From a checkpoint of a small mixture-of-experts model trained on Wikipedia: a sigmoid router.
Below are experts of layer 11 (counted from 0) of a mixture-of-experts language model. Rows are named router (the router's row for the expert) and show model dimensions 0-191. Each number is 500 + 40 x the weight over its row's rms, rounded and kept within 0 to 999. Numbers have three digits each.
After each expert's rows: "comes after" lists some tokens at least twice as common just before its tokens as in all text; "raises" lists some tokens whose logits its average output raises strongly, later layers aside. This comes from a sample of Wikipedia text that the model never trained on. Tokens count by the router's weight.

# expert 71
router:465457378498531553574499471564414435452497434502560519525504481476525540532513518548499515529475585489507524442516601547468495420446517453522517514495521521492482509569492507602424376455533546527490510521508489456462528462488509536499498447544519533439527440531549452537509511517534464496547514511524501497466475500531508479573498473523462433504440506493532452556555519501512492454505407406535495462516455463523494563510598486504528531452528441493517509498479520517511503478481516518526499537431537448493561475491498527479481552486511493504444519515387510452529525541542532523
comes after: ", ", " (", " in ", "| ", "–", "- "
raises: "y.", "y and", "y of", "ism and", "greg", "ies and"

# expert 121
router:474494384469503541530506462470483397481512501472457573536491477491521488468505468495505479520493475490567532406508537498431518469455497453507516521464527558577552524528503474545498503503496491478491468427477497452412496550535521520434436457520452505446504482558497468561461502503491495483504544477534472525454471457491558477524522521513494452519589520529516524500480479472462488480521438497532515502502476483539427499532531520513469535474557610499487472496500460503536520533440564463424511564492559401511489532534528481399522471433562548541460449460376558438560552542516512506
comes after: " ", "/", "-", "_{", "^{", "1"
raises: "ens", "g", ";", "t", "ish", "v"

# expert 42
router:481466406409500473505478480553542396476517488446562554526528519548548549509478492518472523472507529515562534513476529564494516495539556468476480532505464535546482533468501470548484432532517478552526478546522463471439517515490503561483463491457561549454497531491532465438503463527560481427572540479487518567451437495488531484558525534510522424535560510460442470534507513509542462458525392390529501486491494501633510496481455476532522495454527501541531533513485468542512559500423527548444512572500528495479533506480466532501483480460469506460437512474403446477510484553571461500
comes after: "°", "′", "\n", "0", "1", "3"
raises: "57", "37", "58", "47", "50", "59"

# expert 100
router:454485377513489541498411528538525504444549544498472555489500539436510529503488520510577487455470450481580564509464583522493389468508540439537515576548412536498590481491510513491509484515508481519426501534500467492467503545533442536497486474433483504419492567497460500579535480526499504508501537488536488502426417526513543463519521527581553457491526467545481586493498494517519523567483443505475493455491477482510546555517510469503481471505548543517492485479517499477470532556436498527460570595481498429551498490471485533484508473415514472462437495502442464467542429543514477490
comes after: "\n", "\n\n", " The", "The", " the", ", the"
raises: " and", " of", " to", " for", " of the", "."

# expert 129
router:502497394457494513464458440472501476433519515495535548502526527521437518512588531444526490546535464545524557471478544534506455449511484557484497530482502516526514521531479541528484509516451462487469508579505508473465491591516490522487510526430471517448485563553484502514487529513558562531562495447575470506536447556543538460620467508436500447476489514485527456559538486468494487496563442453491469451468466530510494550517515491446472558462496596501490444494498507546521504521424494495513465568455524514509469471469518502433462457470502481473411476552335492543523547518549438499
comes after: ", ", " in ", " (", "1", "- ", "| "
raises: "990", "993", "999", "991", "989", "994"

# expert 13
router:490478384414480556478464498566469410498515452477552520548475511513556543516488521534505509488517497497544477406480484582473540495466513462532516554513500575570595547552472450512468454473482472511510513476487426466458512511485449450480495449515493517387521433512491480500510522509490467505553489509504489556436474449483586493547529490520554442497547473499476496577501508521511518474497472451571475483460417516558467503507513497494519514515534464545562509544503446541515473472417471492407507578444499489497496504453471528413485510436506496463487526487399469519565517578528485496
comes after: ".", "1", "′", "°", "2", ","
raises: "°N ", " (aged ", " | ", ".", "ston", "333"

# expert 66
router:456482383475500528478536483484491508484551485512486481474531467453521520515516535466530541504535573486562491471463498548452432485563519522522541484507508613472543519516553540530436446477497459531521478522512538525476513487486466566541478505414512522409526493540544495500444533519519472485515483523615457534492476495485541466536486498558506422474538460561444538538513520526454487473561499426502469456481472487505515574506502548472497506439511481501475522507510522539496511496445488450488606578405520459538491518506529532434505524468532565544446529481351474482513433489527495407
comes after: "\n", "\n\n", " (", "-", "- M", "==="
raises: " and", "m", "r", ","

# expert 159
router:536453392450503556472493451487538482466535491536510556447514547480532577531542497473560513529485473472526523494527583505460479428471558528517473567450507504541540464469546540556525468521525486470466536463521483464501478465511534470471457452508438499393453553537501477523464501493562458566495518485561478563489453510562537385524527482487504478537541531480541467552527533386519471506501482516542437480449540532554457561519492512516520471485509574540504477468442455549515539531466501495482492602428490490518514548551471442451495524451505439448469495499400495533450481536480473468
comes after: "1", "2", "–", " January ", " February ", " November "
raises: ".", ",", ";", "–", " and", ", the"

# expert 25
router:479416382519529516536467517582487386470540529477510524516551530478515523495528545459537495549489540515536560468543541574455499483500535536466485512535480528520510571524555531533512478541439494478506473538549487510439497501552513545513546538531491472528434447542505451540532507495469456531588551533498453470455451470599558446509523562500577440503475540475534493491492551469510556513497542467489459414450491490517515556495511515505487459520543503527579499495486558521458513546444499449469489608478564435541505527500481564468565522401508472492451502521439507512492470527488563501
comes after: " |", ".", " |  |", "==", "===", ")"
raises: "===", "S", "F", "A", "\"", "M"

# expert 41
router:425459341464532468473474493483491436482552510480507506489523517413430538469534527481560465522464550499555522477442523513444425436477448521420470532520438486504497506475536550545509527567443480462528488557543529472507521476574490517531471529491405503416450509457511465549462503516461492460523511466534458527458441548512515451585513572555563502484477549582500477518571532477523519476517464551493477423502519440520514552508538487496473460444512566483470468485486580502509483503456484551498507482417514488491461467495500494483523516441498435485432483511455531427550486515495491496
comes after: " the", " The", " a", " in the", " of the", ", the"
raises: " of the", " of", " to", ",", " with", " and"

# expert 138
router:510509418543485504528466470509522501502535495481497568548494493532537540487516567503536435478567540483587534413436490536488429515483498470566558492487512473560529533524518468587489414458554515523508503550546454466462498527536470515465479468442479508397460519567510494532509509502479483483560549494500486483406491502550478512523474432546570476499542536525494466520531514506526498496526406450518507478516541487581486564459548543506475471536484520515529472511496504525514509541477531491393492539442498447550546519516512503418476502420512550489413567572401438511525457527548439491
comes after: "\n", "\n\n", "2", "andidate | Votes |", "| Party", " |  | C"
raises: "\n", "\n\n", " ===", " ==", " ====", "\""

# expert 5
router:441502338447486472412514482517487483491512521449486513463523527509535546521584544470529476532484510485542570511529548484447549411487537510476500524492512564545469494494473411521427454480491502502461478519475482420463497549523506463423486453498532546481526532474442496545541511518458469595580512506461466518473466526580473512535562557468479499496508487487539561550538527520493500499547563477520456518541525546507459465413551470472495536453486500497509545523489507506447464480524523533443518555431486503535509501471550495473504447482510461490461529530369534434565547475535441535
comes after: " |", ")", " |  |", "% |", " |  |  |", "==See also=="
raises: "-", "- A", "- B", "- Al", "- F", "- "

# expert 140
router:488528413436544487469456468531493482516499489451525500449521493465502515526486483500529524522511510530574583483484528526540531475549459471488560510566505552589545547477450429563506464537456486494440449459486499460421496551517463523416443490441517514449526483490457541513436509522445504491455522528493462540484461471506500458562517561541554441431499514512480478525500556502525477497511518454522393466525507474523533529468529572440520446488522539528529511514578547456480488482498499536457505667476545511515545520483442465502470511461424435507479522503402528461556531469461456491
comes after: "\n", "\n\n", ")", ";", "°E", "Personal information"
raises: "-", "–", "1", "2", "'s", "- "

# expert 58
router:470475379474569522546505540552531488506538532529525542450470483517485504501518540519449524527500487517548543502447536561474454499473522576481475550527494491495536510454476512481497534456479441514522429498522486509483435490568442554518479489495436564433421519451425444573450552509499475514511527527577516525516484555463558460544561521442483458481571507542547488484524539427500494540523410493505519457480510476500479615501520455465500514502494485560454461425460520505540523496459464484502476571473569495492453478541580480419514426470505414464399475498472529488478457517482506503
comes after: " in", " In", " in the", " for", " on", ", in"
raises: " all", ", a", " that"

# expert 26
router:448473425533543573548433423557491473443557502543519596464493455444495515474512523482544498477527532566566565430541576520516493478448508531489491569489492487566550536521526544634482469494534511505486520478489522446460500486496461527484532507422512491417484487505480439544538482541545465533488535531577505514472456513521544452515522474526490472499492515508518472505560508489537527523549444462472451479517487499544520589514524511486545583505545527512484424476488525538532474522464486505479494549477499485530544535490540493391435523473466530473474533511360488468540518561531436543
comes after: "| ", "–", ", ", "- ", " in ", "2"
raises: ".", "nd place, silver", "]", ")", "ent", " |"

# expert 128
router:473461380463499532556470492547515416484489525501486501524601531460499519509551518508567472508438443545566590428515503533532493428508519470510468551533555549608512520531492460527492434494455457472465543525518527509466495519529443495456413497471432509423505480518525544520483467560549491457454496517551528488438454487504540468548520489499542491521519519509544482562541533495498508528495423491547479467470515461508525575491534478526525546466513547502458482491543501498472528505421483499496492491454545499542437466461495522419514467421469512546439450503384519488588546570504524497
comes after: " | ", " ", "| ", ", ", ") | ", ": "
raises: ",", ".", " and", "s", " in", " of"

# expert 51
router:450452382508554540539493518492541429469518443471540514418557524517486515478551551505528395561451515562565479468479512563433451470518524466503508573493463484535489529490470499539496488539514478486488475454495507458411463482538471503463499471495481546568500481527476480501510509523454425481493567507546557467455533518476529510554513431520440455486582520489533496540568541457550480524523520483547427452460532489515511542510514551474461485509559506509508411441522473496471477586506528522457495569458528482548499490469555455546476476450527508476427472525356505470504515545493458528
comes after: ".", " |", ")", "==", " =", "==="
raises: "==", "===", "The", "==P", "==C", "In "

# expert 67
router:490463447473536533550466464488466416465543492495585566517502467492539580477477513535502510546544498490562507441522506550483523451529554471519498550520524521537521512545479448543448405507521513557485528508515443490405526517492477551448509470495511507436495468539564481487474522575519478493526566505543468530433512469496506477554535496526540457515523514514477455533537519548554472457488424447532499459479449498624500561465519544481520547490536453562554485509516498493529526518463535520401527570456532472506539538459485506407468490440495568499433507520387459433557510557532480514
comes after: "1", "2", " ", " on ", " | ", "-"
raises: "ies,", "astic", "s ===", "ies.", ") ===", "lew"

# expert 143
router:437511373431543535544502467557461473451533553476469503493448529532502501490548537476591490520538508546508513394499524476450481456463577505446536526539451545463517540483458530470481430501508520577531559462536502488530414476491508555454454528486458487476502508546488458455478446555529512528562521512575509485483468540466515460553560479474523529492519478477501473552550522515439538522511521507522481385506479513523491600558557528462534484447579481572516480479480518491521515538445518445420463502435500427505504462459475489462481523454461496509464509515402465544552502504529530512
comes after: "==", "===", " ==", " ===", "====", "."
raises: " lb (", "inner", "ater", " work"

# expert 107
router:457483377468529512525434454534489449493502472484567577414535479484519551455513491500533466569490526490552552456462518522466476445474470553476443521543563505569487537481486433509474455493504536528481491549481458434387530514520519464472527493502473509515504444540509442492514510569481473495531560515522492512488488493525520462576524485451514516499502527491509503557518544476526492501547549425490476457468566546558480492489507524487512494536487425558493462476527485508500525524539511509463416561458563453504466504484562503457479507487521520485389484502326518458475528558538417540
comes after: " |", ")", " |  |", ".", " |  |  |", "% |"
raises: "-", ".", " and ", "The", "A", "In"

# expert 147
router:430529417474512507590459444507534440442527548547523573498498484494500518489460527549450516536536561501522516443481517554483478473482473446489485514469506536465530524522466481517420470559505495599577498502483451463453556517542484533464459516471533513435501476508557515555568506598501469523519517486527503515488536506533541499519539489498523493561516516528484429505504468572545493535521454455538479469524494518586516548462553518482536488504489428529518474538486464534484573547464550544438527549499559398486518566475473527377478505432500491471460536504368482484560508547503524483
comes after: "\n\n", "\n", "0", "6", "|", " Singles"
raises: ").", "shire.", "an.", "ons.", ") to", "), and"

# expert 95
router:492453369489507513526475538472446483434505532480553541505481476531487593495513488566525506532547541507498542494483477555492465424542520536485492571558532517561492503523509483600441404485569449508512510497478490420441537510511482518479473503511486486473473511467494457529570467544496521479524532499469494589500527479512497490516536485506519463487494530508470478516554544476505543490564414518438517443453518475584504511470567455493515502454521444565494472537520507513553470495431509493465536524480536427528506498465525535466458438430513517481457448563343526458554502551577476533
comes after: "0", "1", "2", "3", "\n", "4"
raises: "0", "1", "2", "3", "és", "4"

# expert 130
router:415471385498515478495509467482555525528466481535491540452550518501507489440467519504561509485497467544511518477442513500410474502471495529472575502536502527491498534459534426544481442500506455470489492463463541551445519525536486549450535530489452553401510516501476457545502525479509454441490471505546505577460482484551486529517474528520516453543440530484501576549447506547485537491516431494522462452424461449485448536503482514464481456514510463502499425509459479508509511517399493457469479547439551417458480509521507445443483527466507469482458518462316496475556419470519518480
comes after: "\n", "\n\n", "2", "|", "-", " Championships"
raises: " A", " B", " In", " F", " and"

# expert 156
router:467470384543506558509449491515530462471536455465486584527531459472439506502507456462529479496518539507499542453452508483452504471552518512499493526507468505525519512501524453571480473464474461481517524534527448504433490569534517445515479538394472540428440485490488511609478512504530507505514498506559439615480462480501611434500497500498475452494486467504492450451498578470508495505511456479441513527535458431505479533495504497429538461507524539562530511534526501549521543484350514494506500600447502509497474598519484488452502426525531467479520467521405512522525472535514509532
comes after: "1", "2", "\n", ": ", "-", " / ("
raises: " ", ":", "em", "om", "art", "–"

# expert 35
router:512504440457551549541494476520459458441546472495565590481518475498561512477513547516505505516511512493570523457534526495486486458495531494499489552498499481561545521554503472560459413530509543577484478465522473520395549545493512532463497446484507501428489489527539477489480506585533463521542553532582489517442495484491541440529566499515508488469509511502482462506518531489548491486480452421555491451493455499642502556455506514520516502503513505560565442489489513482556510517457534515405525582466541441520480566493519513370477489447490560471432524527415480474542504565546497495
comes after: "1", "2", "/", "–", ":", "-"
raises: " |", " and ", " in ", " =", " |  |", " to"

# expert 57
router:517503384462576548503506498508448531480495467475492591448471498476538542486480510482506481462501510432514568446529509522433473456478544491486482496492473562537520533517566572532492501483515509480491449501559508541438472566511510475451526485444462540366487507542525480495461495559521482496532537497553454556466520500529548427577556503496481459465514480502486469558455542483515511499500466449501520453511472496544513498508512488452483444518493578525540405517482529508520525460446506490424476612482508466468473559499534512401524423474529571486496512490361517467492468556542553488
comes after: "1", "2", "–", " (aged ", " (age ", "/"
raises: ",", ".", ":", " and", " (", ", with"

# expert 8
router:486475399407531517579490452480480493475521521457576509496519525439544556452511519439517465537517519512505544460494474539462528447552563523465499570526556527555510532522497508518445448484523556535535485579464438474495552511519486555499524472453499463433489530506561520494520498556536466535481580536550474541445507449488481473539512497505576457532545522519495474542605590519530516485518475444486467431476482512568506581545498485448521568414490472512538519466536538499506538485512560560433485561462522449540536573495479516426479504477492526502462513486385506444512515544493502500
comes after: " | ", " |", "–", "; ", "1", "2"
raises: ", the film", "- Written by:", ", it was", ", she", "ayer", ", it is"

# expert 136
router:407472397461468558489528453496454498459572467462514560542499500465472475490518521496555506595495483489533499416513527494541425488490505540474543497528504495491534511471514491631517495586521501546530464557530512437510462529543470497500484494517440515457457446516542485456535459515561560534524541496497486523461520549564548473562497492441519465513519482511501475514562527477489536468508415506450509466500513472492483558488554492472483480496485526539483361519536495498515587512497515570408508568451588491541520550510457510474500523456508482510487493454464453494560514521617509557
comes after: "'s", " his", " their", " its", " her", " His"
raises: " with the", " in the", " in", " as a", " at the", " on the"

# expert 81
router:478523375483521498572470540508488418470571515455565584478522480508474567513484514518519457626554544472469538481528478521521511491489508442493514572489528513591497503500470504552506453490467445489511466469515492454437484579558499558419439548445451481423486500517525473471505491496548416511491598478567428523541490548502494516556548511554469505447505520532499512519533505545488555523513411438489527457473494523521502536452555532521503499545516521536514519506518524517530536533469576479446515616509481467505515510480544493532507480425457582517511487519417491492494474506471515497
comes after: "6", "0", "3", "4", "5", "8"
raises: "1", "3", "2", "0", "ly", "4"

# expert 36
router:460528370490563548470542464545504459483517463504519541420472527512451485475552495463465489530488473498527546498506573496498469489492500498478519555504504548546498528443551522527513532501539528500496499510563508470536450566508518471445434480501445453394425463576441482516517480512527449528509519507542493559471512512563566446548516441469495492434559466480544413520483553481499475466494435456491452453471486504466465540520506555504517455522487607548549462536473469507489566506492510498477453630443555456535442564492510496448483427407536473436490484528484526505495481482516526488
comes after: "1", "2", " in", " of", " for", " age of "
raises: " (", "—", " and", ",", "\n\n", " to"